python train.py --num_hidden_layers=16 --hidden_size=256 --n_experts=32 --experts_per_token=2 --d_expert=64 --d_shared_expert=256 --hidden_act="geglu" --moe_layers=[2, 3, 4, 5, 6, 7, 8, 9, 10, 11, 12, 13, 14, 15] --router_score="softmax" --normalize_top_k=true --routed_scale=1.0 --balance_loss=0.00271 --balance_bias=false --router_z_loss=0.0001 --n_groups=8 --groups_per_token=2 --init_std_router=0.00689 --lr_router=0.00174 --num_attention_heads=2 --num_key_value_heads=1 --head_dim=128 --vocab_size=6344 --norm="layernorm" --norm_place="peri" --norm_eps=1e-05 --positions="rope" --rope_theta=10000.0 --rope_fraction=0.5 --qk_norm=false --attn_scale=0.0884 --tie_word_embeddings=true --parallel_block=false --extras=["capped logits"] --init="normal" --init_std_qkv=0.0307 --init_std_o=0.00542 --init_std_up=0.0307 --init_std_down=0.00313 --optimizer="soap_variant" --learning_rate=0.00238 --lr_mult_o=0.805 --beta1=0.95 --beta2=0.99 --lr_head=0.00909 --max_grad_norm=1.0 --warmup_steps=200 --schedule="wsd" --decay_fraction=1.0 --decay_shape="linear" --final_lr_fraction=0.05 --batch_tokens=65536 --max_seq_len=256 --doc_mask=true --train_tokens=250100000 --max_steps=3817 --dataset="wikipedia_en"
Below are experts of layer 10 (counted from 0) of a mixture-of-experts language model. Rows are named router (the router's row for the expert), gate (a neuron's input weights, with its number), up (a neuron's input weights, with its number) and show model dimensions 0-255. Each number is 200 + 40 x the weight over its row's rms, rounded and kept within 0 to 999.
After each expert's rows: "gets" lists some tokens that make up at least twice as much of what it gets as of all text; "mostly gets" lists some tokens that are sent to it at least half of the time. This comes from a sample of Wikipedia text that the model never trained on. Tokens count by the router's weight.

# expert 0
router,250,120,219,142,176,260,227,205,214,214,210,162,187,248,217,278,195,169,164,167,290,153,300,200,160,167,130,297,168,141,177,190,202,211,210,263,168,147,257,218,310,207,186,198,193,169,117,100,229,273,206,215,150,191,260,207,184,263,154,240,207,235,243,216,157,158,125,107,215,164,159,132,155,240,216,172,205,232,208,230,198,209,145,185,147,186,246,225,197,253,195,171,156,286,244,284,168,142,162,180,229,252,124,182,183,242,152,187,289,216,212,153,264,232,204,225,186,148,204,188,205,232,214,197,238,165,181,165,251,175,240,223,210,172,199,210,200,261,214,215,231,176,152,133,246,250,222,224,196,163,251,159,200,256,186,210,263,263,202,241,213,167,179,286,174,160,152,155,186,190,161,230,162,199,206,177,200,180,239,176,180,264,190,176,146,170,203,243,226,199,279,173,220,178,224,224,211,232,163,266,198,130,199,148,215,163,208,161,130,275,185,187,141,147,189,185,159,206,164,180,209,180,180,245,184,233,166,236,212,163,179,202,184,151,205,205,258,214,258,197,279,225,202,200,166,179,203,222,165,217,184,189,198,249,142,182
gate0,85,185,251,196,262,161,295,207,219,220,182,247,171,188,243,280,180,196,222,230,209,237,170,188,185,187,108,241,199,174,254,227,276,205,169,237,118,187,260,178,166,239,203,153,198,223,198,213,139,133,207,177,246,180,223,182,171,243,191,262,128,141,219,205,206,221,196,229,163,137,220,217,163,263,196,214,213,216,156,193,195,176,252,271,190,217,244,180,229,255,193,284,187,209,194,178,233,125,204,150,210,208,227,184,236,250,175,212,228,178,172,134,212,152,246,251,131,151,230,183,194,185,188,156,124,195,197,283,163,166,189,160,217,181,175,256,188,199,172,204,183,110,156,152,265,174,179,233,239,154,235,163,144,265,188,241,203,210,162,257,191,242,208,175,162,258,190,195,213,199,230,109,196,216,167,162,263,188,193,245,291,243,154,204,146,236,200,189,220,170,218,215,198,122,199,245,155,202,202,206,206,191,219,179,211,145,173,294,217,209,177,170,190,183,209,252,137,225,171,224,234,266,156,212,209,257,205,166,223,94,199,208,179,168,237,241,202,189,203,185,196,244,226,233,201,114,260,119,234,196,162,142,84,193,117,175
up0,215,184,206,208,169,248,168,206,190,182,236,231,247,214,131,144,192,159,198,246,161,175,191,187,206,158,231,221,150,217,180,174,208,221,204,216,186,232,142,222,157,155,240,200,211,137,178,228,254,248,135,206,142,215,147,231,277,187,251,150,193,277,189,210,151,134,234,221,237,202,168,136,172,174,210,173,143,149,227,150,224,284,204,150,229,166,151,200,180,201,212,181,297,197,231,257,235,205,158,171,161,244,199,195,136,182,205,133,142,226,220,214,169,226,215,191,244,247,199,224,243,177,239,271,163,155,205,144,180,248,173,250,200,186,197,282,198,200,260,160,206,283,230,194,182,124,199,101,174,252,222,206,216,154,248,188,185,140,272,137,225,161,160,206,210,252,133,187,206,195,141,212,168,223,243,225,178,269,205,199,86,169,215,185,201,181,206,240,118,217,170,210,233,274,243,154,202,162,187,230,230,247,125,313,179,165,212,172,224,170,190,233,266,202,201,126,272,158,142,199,217,206,276,181,221,149,183,253,171,280,190,168,234,263,212,182,186,212,230,219,185,243,198,178,241,231,135,216,148,149,257,258,260,217,229,251
gets: "0", " |\n", "1", "2", "3", " League"
mostly gets: " League", " football", " Cup", " Championship", " Championships", " MPC"

# expert 17
router,255,195,240,175,201,230,217,229,212,172,170,159,182,230,283,208,147,190,270,223,190,171,234,236,146,194,128,244,154,162,180,222,229,227,217,238,154,151,261,230,203,268,186,265,181,188,202,185,217,244,195,159,174,277,225,212,154,244,229,269,232,249,186,234,148,117,168,203,239,178,154,130,199,272,166,177,176,222,263,176,189,223,197,236,227,148,225,201,205,204,161,198,133,232,203,250,114,149,172,122,130,213,183,171,210,290,91,140,224,211,202,170,191,218,248,238,176,198,226,209,149,302,225,163,158,209,106,181,202,265,198,244,206,189,144,232,231,228,205,227,191,160,268,185,218,214,197,217,239,129,166,152,210,240,195,250,221,247,214,180,184,249,215,253,197,135,189,189,180,167,197,190,247,215,266,192,218,158,248,255,143,200,177,181,207,222,235,177,201,181,307,49,221,190,212,236,263,247,200,217,204,178,235,186,192,218,172,140,107,215,193,204,160,183,126,190,161,188,149,212,210,165,171,277,149,204,173,179,163,192,187,253,141,173,188,210,194,193,215,172,247,258,218,226,111,197,182,257,200,129,201,236,184,188,178,195
gate0,259,240,203,242,135,168,210,269,240,221,234,258,224,160,150,262,232,147,216,197,164,210,150,258,206,152,204,174,134,219,214,208,188,227,269,231,257,130,226,165,209,181,178,243,198,216,207,106,194,172,172,211,238,190,159,110,213,222,131,203,176,211,199,162,169,225,231,201,204,156,172,167,240,187,148,139,178,188,164,237,253,238,228,236,251,235,158,176,216,179,252,293,193,262,187,242,172,194,181,200,164,207,139,181,237,204,126,167,231,260,266,212,193,198,228,181,194,110,218,159,240,181,185,153,242,259,145,267,150,238,204,207,117,140,150,122,284,192,219,194,160,255,209,165,289,188,201,214,212,231,236,245,176,205,199,134,202,221,162,243,215,222,166,203,192,199,177,145,255,219,90,176,210,226,265,238,233,196,168,230,208,163,187,170,225,150,226,276,257,213,231,218,237,211,173,217,242,258,170,160,151,204,188,134,184,179,205,181,191,219,213,195,196,201,239,203,249,180,212,177,194,137,95,267,162,104,220,214,143,167,225,146,199,189,143,225,205,301,180,189,237,145,237,258,201,165,255,201,171,206,190,249,264,183,199,263
up0,220,218,161,297,205,229,279,189,151,224,275,282,228,276,119,317,219,194,173,177,195,192,151,251,146,174,180,194,108,236,137,165,161,105,246,267,191,154,232,229,247,209,150,197,182,221,156,171,265,237,201,280,182,145,196,225,203,171,234,175,181,240,220,111,147,167,161,189,200,225,277,206,189,112,195,166,177,176,103,206,168,176,208,244,202,235,183,222,210,198,215,202,184,192,178,212,138,190,235,158,203,242,305,187,232,189,182,237,172,238,217,190,168,224,153,160,125,211,182,177,167,162,266,118,212,166,173,240,203,185,130,179,231,199,116,180,224,230,216,256,214,150,180,225,166,215,211,235,249,203,224,176,158,274,189,220,215,218,185,266,203,227,260,186,204,206,153,235,278,149,109,217,204,140,167,245,230,145,232,165,191,201,168,204,198,263,174,195,176,190,216,281,189,192,137,256,116,178,233,213,195,166,238,227,160,271,240,202,192,177,198,224,137,254,220,199,221,248,194,135,192,221,198,209,242,185,223,205,192,215,150,231,186,171,146,199,166,293,213,264,185,209,171,168,241,164,225,255,177,194,201,196,189,195,171,194
gets: "o", "in", "a", "c", "i", "n"
mostly gets: " co", "ordin", "stitut", "por", " tw", "gr"

# expert 8
router,212,145,199,181,158,210,212,275,215,155,262,117,176,197,196,202,179,177,241,206,240,185,260,187,187,179,143,267,179,210,172,198,233,272,213,288,175,213,268,201,233,185,218,225,232,165,132,191,251,202,117,192,162,220,214,249,195,210,200,230,251,223,170,232,121,177,210,179,223,231,186,202,160,234,155,183,249,273,214,215,203,232,222,206,145,165,216,279,202,236,180,236,164,215,196,238,163,159,175,196,159,243,213,132,124,240,123,194,304,269,167,112,265,235,208,219,173,118,221,200,150,236,218,166,209,153,185,151,204,194,270,208,222,140,158,266,216,230,207,243,238,180,159,195,190,209,160,153,249,196,215,185,238,275,238,228,250,247,236,207,221,156,127,213,169,178,174,168,173,186,152,249,147,242,223,210,249,211,250,176,217,186,177,144,197,162,232,283,153,183,214,133,236,160,205,211,257,235,183,251,230,178,226,175,222,173,132,112,144,196,164,179,259,152,203,135,143,162,106,269,221,209,191,259,191,220,175,177,186,150,199,287,147,166,190,194,178,182,203,190,238,240,270,192,194,201,238,194,195,161,195,209,164,278,114,130
gate0,200,176,191,179,198,210,205,211,190,241,180,124,164,233,158,230,115,142,239,105,207,202,182,263,174,165,223,225,131,198,141,207,170,281,162,150,149,236,103,220,190,121,179,111,194,248,248,241,144,140,216,182,179,255,213,219,245,213,166,180,259,207,286,144,243,97,207,187,208,159,228,189,251,133,199,133,169,206,250,308,242,221,221,210,239,271,219,211,234,204,209,194,227,235,243,231,145,252,245,209,190,257,259,199,187,207,132,167,184,282,165,120,174,235,204,164,181,214,216,219,206,185,149,275,161,137,204,177,182,196,203,139,239,132,231,271,186,197,125,210,146,181,231,160,213,217,219,227,176,178,269,215,224,139,180,125,212,185,176,242,185,204,225,189,139,174,197,216,253,218,166,196,193,217,211,183,222,125,194,204,205,182,216,131,206,214,240,199,190,235,254,268,168,259,183,191,267,249,196,141,180,244,213,179,168,203,212,238,229,203,199,248,210,134,226,190,182,135,229,196,241,173,235,211,173,233,276,235,255,173,215,246,217,226,222,159,210,161,191,245,169,185,261,194,234,205,167,146,203,168,138,160,160,308,216,188
up0,243,221,245,246,268,134,233,170,166,128,209,170,231,179,199,216,268,207,218,262,165,188,212,223,230,174,116,164,193,164,227,124,202,141,318,240,175,285,244,211,212,206,271,236,255,92,120,167,199,235,146,148,162,174,206,187,209,195,243,212,162,188,123,220,112,245,155,205,220,173,181,253,198,266,226,235,170,210,206,189,155,143,106,184,184,175,182,158,291,166,212,199,206,239,247,187,206,175,203,175,228,205,211,225,187,220,206,168,211,164,246,174,247,158,160,192,168,195,130,220,105,220,189,217,166,254,187,172,278,239,243,230,241,219,122,214,198,239,192,143,240,164,201,169,232,190,239,161,248,231,178,181,187,260,283,231,199,228,245,182,255,212,196,155,195,243,180,232,141,235,244,260,272,196,199,180,194,214,198,193,200,172,159,214,163,231,174,192,152,229,208,260,221,151,206,148,110,163,191,195,197,227,171,174,259,188,231,263,150,238,179,93,168,232,135,181,144,246,183,252,174,166,255,165,208,191,245,159,199,128,141,179,236,194,143,167,201,199,228,210,149,211,194,265,212,184,189,221,178,229,251,253,189,169,161,216
gets: ",", " to", " and", " in", " of", " as"
mostly gets: " including", " during", " with", " after", " until", " against"

# expert 26
router,219,139,261,146,156,264,211,221,192,254,242,128,229,203,225,263,196,122,242,177,214,198,269,193,126,152,175,264,225,165,130,207,246,183,259,266,187,182,283,241,212,178,225,212,256,164,168,200,202,230,168,155,184,199,216,262,178,188,187,201,265,247,170,213,131,187,128,131,267,228,193,180,112,248,171,134,211,241,208,213,233,188,201,208,163,181,190,201,241,231,138,201,205,280,224,214,219,163,143,169,194,268,217,174,236,217,167,127,256,267,130,166,226,213,212,193,174,166,205,238,148,279,204,133,188,217,170,191,228,223,230,184,218,85,184,237,250,262,218,150,188,210,176,195,176,231,168,223,228,163,252,107,213,247,193,283,229,221,218,206,193,162,151,219,150,205,214,152,228,240,213,230,127,237,235,200,226,192,229,234,133,222,162,213,160,178,229,265,184,209,301,177,195,143,187,216,185,221,167,253,274,178,130,210,220,156,195,142,147,198,173,211,198,117,233,195,224,173,139,207,133,196,196,261,214,188,185,176,199,175,181,243,213,125,244,253,218,134,216,206,189,257,228,192,205,199,195,186,159,165,160,190,213,267,116,168
gate0,151,217,234,143,285,189,190,187,201,255,118,251,237,224,306,129,226,187,193,144,147,174,271,133,106,200,199,219,240,170,137,279,173,242,198,250,164,157,202,230,266,268,163,262,246,203,159,203,191,193,193,104,229,219,197,195,244,220,189,185,243,228,224,230,149,216,245,131,216,235,245,165,208,139,177,260,212,214,152,190,164,266,174,241,150,225,285,112,239,185,164,205,213,202,146,247,236,191,248,130,155,224,166,244,246,217,179,154,206,205,205,187,286,259,139,218,189,196,149,240,187,245,217,188,181,171,195,206,209,187,241,132,181,94,190,180,173,277,218,176,201,165,204,171,202,205,195,238,161,174,206,219,272,230,194,265,97,207,176,307,205,149,190,225,114,180,230,245,266,180,193,195,176,202,178,196,212,135,177,184,173,171,272,228,226,225,209,211,142,177,222,197,226,161,171,171,221,181,126,249,238,165,202,189,197,202,176,152,226,301,218,260,145,265,241,269,211,145,214,222,203,149,207,225,164,187,161,175,183,203,165,210,198,172,153,235,170,219,192,170,155,182,186,175,213,179,222,235,192,199,234,212,193,180,164,170
up0,195,184,192,177,246,178,218,203,214,204,211,188,214,239,212,240,262,201,228,193,238,191,108,203,162,158,184,168,185,169,180,238,216,175,241,219,200,170,281,227,209,180,199,199,230,252,283,155,178,183,297,149,293,247,200,248,133,189,177,170,150,184,185,221,157,241,195,192,221,172,215,181,212,166,117,159,269,175,199,181,219,192,226,230,144,157,165,254,270,184,224,158,229,129,195,187,146,121,267,192,181,204,170,224,198,189,145,206,220,216,162,255,110,206,197,180,199,205,174,205,236,209,164,182,123,166,229,217,180,187,193,190,221,240,204,167,209,134,256,161,181,152,209,177,176,223,155,200,257,205,228,123,292,203,251,136,183,165,184,249,269,182,170,219,148,213,286,213,205,232,166,109,205,267,277,253,157,189,193,241,160,231,181,245,193,172,266,152,136,213,181,253,178,240,146,149,173,216,160,139,165,220,254,231,214,247,166,265,214,180,175,206,221,173,208,247,216,217,266,176,295,163,165,311,209,188,157,292,198,148,174,158,234,267,223,207,206,162,185,192,261,149,179,218,176,242,201,156,123,259,173,122,223,239,184,166
gets: " E", " I", " A", "A", " J", " O"
mostly gets: " born", " Ge", "born", " Jo", " Nor", " Sam"

# expert 1
router,217,124,247,187,132,269,141,225,153,185,192,210,178,218,170,255,198,186,173,228,273,219,273,208,179,199,180,235,190,148,130,216,218,230,269,227,109,179,235,217,211,162,195,223,189,169,153,199,207,242,107,148,231,197,265,223,156,217,156,251,283,172,231,217,169,187,124,170,237,199,134,231,151,227,234,183,208,219,225,190,210,168,194,173,179,158,137,166,194,246,164,193,154,283,176,284,162,153,154,149,169,270,165,134,173,202,121,222,258,242,225,179,231,260,196,248,208,173,218,255,179,288,284,189,215,124,136,222,232,215,229,161,237,177,173,212,251,181,230,197,238,195,210,183,188,155,216,253,167,162,261,108,197,209,211,223,211,248,268,192,228,206,168,240,162,205,186,167,197,204,210,259,165,152,230,181,225,221,186,208,148,226,179,157,170,173,240,298,220,221,306,151,209,183,226,208,275,238,214,280,284,161,162,121,249,224,178,154,155,216,191,190,215,130,147,141,179,194,159,227,182,177,215,247,132,253,205,187,234,225,222,201,99,195,198,192,218,183,280,170,204,202,221,221,159,210,187,179,192,203,193,184,179,214,180,164
gate0,245,234,205,184,162,213,212,208,179,206,282,184,192,249,154,258,201,233,109,156,210,189,263,204,180,199,230,178,205,158,244,245,192,104,228,175,206,95,273,142,238,215,203,193,242,196,237,231,207,174,202,240,201,142,179,200,227,180,163,248,238,250,166,205,168,242,216,234,198,185,138,233,193,173,246,158,186,203,112,153,157,224,160,207,85,167,202,249,190,237,154,249,142,188,220,202,167,213,181,210,173,243,221,108,135,240,170,199,238,218,236,194,221,189,167,213,207,255,237,144,274,223,254,192,195,199,217,201,202,189,218,239,170,240,197,174,199,215,164,274,172,186,109,165,127,165,192,217,109,144,219,134,194,246,298,212,191,223,180,170,227,222,273,250,221,213,148,188,218,205,199,196,208,199,141,217,203,234,183,223,166,267,230,123,212,286,218,254,146,201,204,162,166,165,184,213,183,145,162,221,150,178,139,216,232,240,171,277,173,238,181,208,313,203,187,187,156,274,172,163,235,229,220,149,171,208,170,288,234,224,243,217,172,148,209,200,204,274,227,190,178,208,230,258,112,224,91,220,192,164,139,155,216,191,204,188
up0,262,233,276,158,206,219,296,257,167,150,280,86,174,182,202,135,203,242,178,134,258,152,198,188,208,222,210,125,148,129,151,218,219,153,132,186,127,165,224,256,247,203,282,267,227,230,269,228,133,185,151,238,206,277,221,190,195,177,189,199,241,185,138,220,139,192,259,225,224,190,190,276,238,211,236,187,212,177,172,208,238,150,178,208,193,163,206,241,187,241,67,164,183,207,139,225,184,191,178,240,195,207,175,238,223,240,245,225,236,232,154,203,266,133,170,221,123,122,221,174,190,140,191,208,188,186,185,188,174,148,220,172,183,243,147,200,220,194,220,261,199,163,213,180,165,247,152,175,276,209,171,170,260,229,218,149,183,134,171,178,184,145,244,207,203,200,223,225,128,193,236,260,155,281,240,208,245,261,262,190,218,123,206,199,227,271,283,176,214,208,167,175,184,160,210,192,246,202,207,211,198,233,203,162,183,179,219,251,210,205,184,214,231,166,174,183,159,214,129,237,238,144,146,163,235,194,127,180,201,211,199,183,156,162,232,222,210,125,225,283,218,239,208,291,199,174,158,204,207,175,201,213,222,219,214,180
gets: " f", " F", "'", " p", " h", " —"
mostly gets: " f", " %", " X", " Votes", " –;", " ±%"

# expert 27
router,195,154,256,130,136,262,207,230,160,165,219,150,195,199,188,272,182,164,229,208,227,192,215,173,126,152,169,250,139,170,187,191,292,262,231,246,132,188,271,211,202,256,237,179,222,204,95,130,240,191,153,188,157,190,238,183,154,220,171,262,195,256,124,251,172,185,123,166,292,212,189,215,139,234,232,164,184,242,231,214,205,214,162,256,215,165,179,204,214,260,148,249,173,236,240,228,149,159,177,168,193,237,187,162,152,217,129,162,260,238,178,166,214,194,198,221,236,151,311,253,98,214,206,157,208,148,145,170,234,244,246,142,180,162,216,249,214,211,244,191,228,136,193,128,203,221,177,234,253,189,196,189,188,256,203,224,224,235,225,229,269,168,192,161,151,251,179,207,198,138,199,198,196,255,209,178,231,255,221,213,150,195,173,163,118,215,238,237,183,202,287,229,264,140,170,208,188,263,153,225,204,165,192,171,213,210,183,178,132,186,219,140,205,167,208,161,227,184,110,252,193,215,173,258,218,227,143,176,215,167,205,223,194,195,181,208,206,166,240,180,232,274,253,228,185,186,186,239,109,212,170,252,196,273,153,170
gate0,210,180,160,218,219,227,225,255,183,188,80,116,247,206,241,144,231,216,197,219,171,119,220,137,155,241,187,231,156,135,217,210,164,186,219,229,213,189,209,234,262,206,176,193,173,146,204,221,210,236,133,141,236,165,235,206,180,254,151,238,246,221,195,160,154,172,237,139,181,111,142,166,236,259,222,248,183,201,233,223,213,180,197,210,253,164,209,207,169,225,181,194,219,236,186,237,278,233,259,226,208,157,206,233,152,175,123,194,248,198,154,187,242,197,229,193,225,176,213,223,168,200,224,159,227,239,180,216,152,126,187,155,287,104,189,212,201,218,189,213,216,180,168,222,177,141,162,198,168,293,227,210,207,241,163,152,210,281,185,299,232,232,150,200,218,248,233,148,202,202,143,219,138,167,232,261,267,138,270,233,200,204,273,214,190,251,197,194,158,149,182,188,219,100,144,190,210,170,221,259,236,164,173,204,213,184,232,149,198,206,149,148,156,257,271,250,193,145,96,217,152,231,208,175,213,246,182,202,240,234,215,227,130,167,240,237,280,198,267,193,219,216,158,127,190,166,185,240,244,242,251,219,146,182,244,152
up0,211,190,186,166,161,227,204,209,248,252,283,281,221,225,212,212,122,179,203,182,279,187,258,127,306,154,184,215,288,212,195,218,187,256,146,221,189,182,182,177,217,196,206,214,187,232,186,214,226,183,260,219,145,245,216,204,249,174,205,190,143,154,258,233,169,241,173,221,229,267,239,220,177,217,161,157,208,214,218,242,175,181,169,204,157,291,199,191,219,150,226,110,216,172,210,163,159,191,192,244,237,227,161,191,129,223,222,235,177,256,170,185,259,191,240,197,130,188,161,135,233,167,230,213,230,179,245,222,138,232,221,272,119,237,233,98,217,153,184,231,133,210,192,155,265,245,208,235,207,119,178,183,234,180,228,209,188,185,217,181,169,132,200,224,186,107,178,230,218,172,241,235,259,298,220,179,157,144,187,141,173,219,127,160,199,138,178,185,219,217,239,146,202,261,293,200,268,233,180,147,160,217,249,187,236,155,219,186,248,250,183,226,199,140,161,171,171,224,283,180,216,162,142,250,205,217,233,264,124,123,190,157,255,192,165,167,209,252,143,155,229,255,204,204,227,187,196,143,168,174,188,208,195,224,163,197
gets: " R", " S", " M", " P", " T", " L"
mostly gets: " Sh", " N", " Gl", " K", " Sp", " R"

# expert 20
router,197,179,258,181,157,194,206,249,160,177,241,184,190,232,197,204,129,140,195,202,264,184,246,176,196,172,134,224,173,134,169,144,220,194,230,229,171,157,314,193,203,226,219,196,190,183,164,202,201,147,162,157,153,247,225,197,157,191,169,243,250,241,141,269,159,175,177,154,287,210,115,159,141,228,172,205,154,214,208,218,252,213,197,200,139,208,192,207,209,206,138,202,213,253,223,278,212,153,235,176,173,223,189,128,148,269,118,205,243,250,239,189,242,193,245,267,167,160,277,261,178,268,250,192,207,195,158,170,201,253,217,187,206,156,174,232,226,200,240,220,235,181,192,193,275,241,140,194,224,135,257,195,190,268,229,219,224,277,258,227,203,169,200,189,162,177,222,185,151,173,188,275,216,278,231,208,231,220,241,211,181,234,178,129,166,262,222,177,134,151,269,74,253,141,167,170,224,295,136,245,238,213,212,194,218,164,208,129,86,214,166,206,200,187,192,153,200,135,169,224,171,215,175,241,206,222,240,215,210,148,227,223,186,205,267,234,231,160,252,151,223,237,234,217,144,182,202,242,145,187,183,219,158,233,192,184
gate0,147,142,164,139,173,187,141,172,184,201,203,194,203,190,168,204,228,159,208,219,231,271,167,241,142,220,200,189,180,152,152,177,186,249,186,216,124,287,240,214,198,270,159,236,247,183,194,187,159,202,231,170,235,186,201,202,202,237,185,193,207,195,233,201,144,153,107,181,175,175,267,113,201,213,243,263,116,196,258,270,176,213,193,228,186,221,202,180,176,220,218,217,193,216,192,186,189,266,240,124,204,182,219,244,174,156,227,209,123,237,257,232,205,183,146,216,194,151,188,199,164,182,251,202,206,163,173,183,284,212,181,224,179,161,251,212,211,155,230,203,195,218,145,221,221,245,174,225,181,333,192,168,221,203,194,297,302,245,213,270,264,299,177,256,167,121,251,192,278,185,178,208,178,252,164,170,214,245,179,233,174,203,159,182,124,258,197,213,225,212,209,254,176,149,144,216,226,236,165,178,157,249,134,185,168,208,227,244,203,259,229,172,187,174,216,124,264,282,92,149,160,185,296,219,169,237,194,200,149,234,158,177,230,196,180,188,117,169,222,213,170,147,208,206,252,260,228,158,249,163,166,196,214,214,220,226
up0,160,190,150,146,244,229,134,192,247,140,213,182,179,183,166,166,235,164,234,233,247,245,191,252,165,277,218,205,200,164,204,180,161,216,227,187,153,174,230,158,193,206,186,212,179,231,224,178,182,132,219,205,221,201,200,180,208,229,252,181,228,261,223,215,140,141,115,208,153,164,198,188,181,198,176,235,189,202,137,169,158,244,204,217,173,235,163,176,152,206,196,195,207,250,166,232,220,238,234,168,230,176,215,222,132,151,216,292,172,234,218,227,221,181,142,204,147,162,146,166,240,180,205,231,246,180,169,194,266,200,187,177,198,146,289,190,227,176,227,188,177,199,160,244,156,244,109,239,229,261,219,228,236,214,216,228,320,229,201,248,259,179,173,165,218,115,183,281,244,214,214,264,201,216,153,171,251,247,159,225,238,294,224,156,170,278,177,196,213,238,164,245,166,199,155,218,205,210,156,150,160,170,128,218,222,202,265,174,165,193,161,177,226,247,216,162,294,157,155,167,245,256,258,188,174,280,219,204,170,300,116,174,259,253,235,150,215,236,190,181,177,122,157,176,282,231,222,180,330,155,200,178,254,207,200,220
gets: " ", " (", "–", "-", "/", " \""
mostly gets: "/", " (", " ", "_{", " '", "–"

# expert 5
router,194,134,222,141,181,237,199,230,164,203,246,192,174,148,189,220,158,211,225,246,273,232,272,145,197,185,143,298,177,180,198,166,242,223,212,289,81,133,209,225,220,172,196,281,199,161,177,176,283,204,192,178,158,240,211,171,180,219,187,214,209,249,163,243,170,133,148,189,208,212,138,180,110,225,191,208,252,250,221,198,196,208,176,229,147,251,183,231,241,263,184,221,153,233,252,250,124,140,207,180,188,248,244,165,202,256,163,214,240,212,171,169,210,226,189,196,211,188,219,282,179,236,301,150,210,191,170,236,183,219,237,168,238,163,167,222,186,273,216,248,272,177,147,155,199,221,155,178,232,173,266,181,203,240,215,268,208,213,227,168,209,144,190,207,105,231,143,193,166,134,208,213,221,215,226,165,247,229,274,248,139,257,173,165,162,188,205,244,164,210,231,159,268,141,160,169,213,245,145,250,253,192,158,149,221,154,156,158,158,164,191,131,178,159,198,202,227,151,135,263,159,228,180,266,224,256,199,226,241,156,185,256,168,147,175,290,191,202,246,175,262,225,226,155,205,179,185,199,179,165,159,215,154,235,172,197
gate0,158,265,224,213,191,273,178,194,166,211,214,179,233,174,240,121,174,200,152,223,219,250,167,310,199,179,149,177,193,232,156,243,176,252,159,194,167,195,224,215,102,241,151,178,202,141,178,131,238,306,290,194,211,182,194,205,206,155,163,213,187,182,238,216,210,150,175,184,195,137,215,170,178,220,224,201,246,158,119,161,191,233,155,242,202,202,214,157,216,188,200,221,255,237,197,216,226,193,179,219,226,232,205,207,163,204,176,189,231,192,187,191,203,246,252,226,237,145,202,155,225,187,212,207,100,183,196,203,328,194,158,155,198,203,207,193,186,179,135,183,177,219,280,222,208,230,195,170,143,198,249,144,175,286,205,272,229,182,221,197,215,209,316,178,189,171,213,150,211,192,258,224,207,234,180,219,181,220,227,151,230,227,241,207,215,157,217,253,183,243,178,202,100,227,244,221,199,245,210,304,239,175,234,243,247,249,110,194,152,160,208,214,161,157,194,174,195,118,165,253,198,231,179,160,104,213,220,133,258,250,215,256,241,255,176,248,145,167,204,177,213,155,157,211,141,148,188,201,198,156,165,328,272,210,209,241
up0,213,177,149,216,236,139,292,221,163,159,171,193,126,312,199,271,206,132,243,143,217,172,261,195,130,178,230,202,183,188,211,154,195,174,145,224,182,198,169,206,228,148,206,217,268,247,229,198,206,216,151,184,195,219,284,197,187,219,188,197,161,190,193,191,280,210,186,221,214,212,240,268,281,226,215,211,154,220,231,234,202,175,260,172,208,149,250,244,201,255,211,150,167,159,153,215,180,210,205,240,103,164,228,204,239,157,215,231,166,182,190,222,195,206,85,176,134,227,223,275,191,151,165,219,226,219,187,201,177,169,233,237,221,213,208,224,177,206,221,190,207,212,164,207,222,196,225,173,185,219,158,255,258,94,119,183,216,169,225,227,273,192,224,150,159,242,192,225,115,199,120,187,174,193,176,198,225,168,235,195,254,130,225,202,213,193,225,147,189,201,200,217,264,188,157,193,157,189,220,193,159,212,237,135,179,228,263,237,216,226,291,225,212,280,179,256,176,252,247,203,219,164,257,129,171,105,267,212,194,211,129,174,238,155,248,110,258,172,253,180,176,232,259,259,208,240,255,147,184,183,177,144,114,203,178,154
gets: ":", ",", " the", " of", " in", ";"
mostly gets: "°N", "″N", " /", " U", " New", ".:"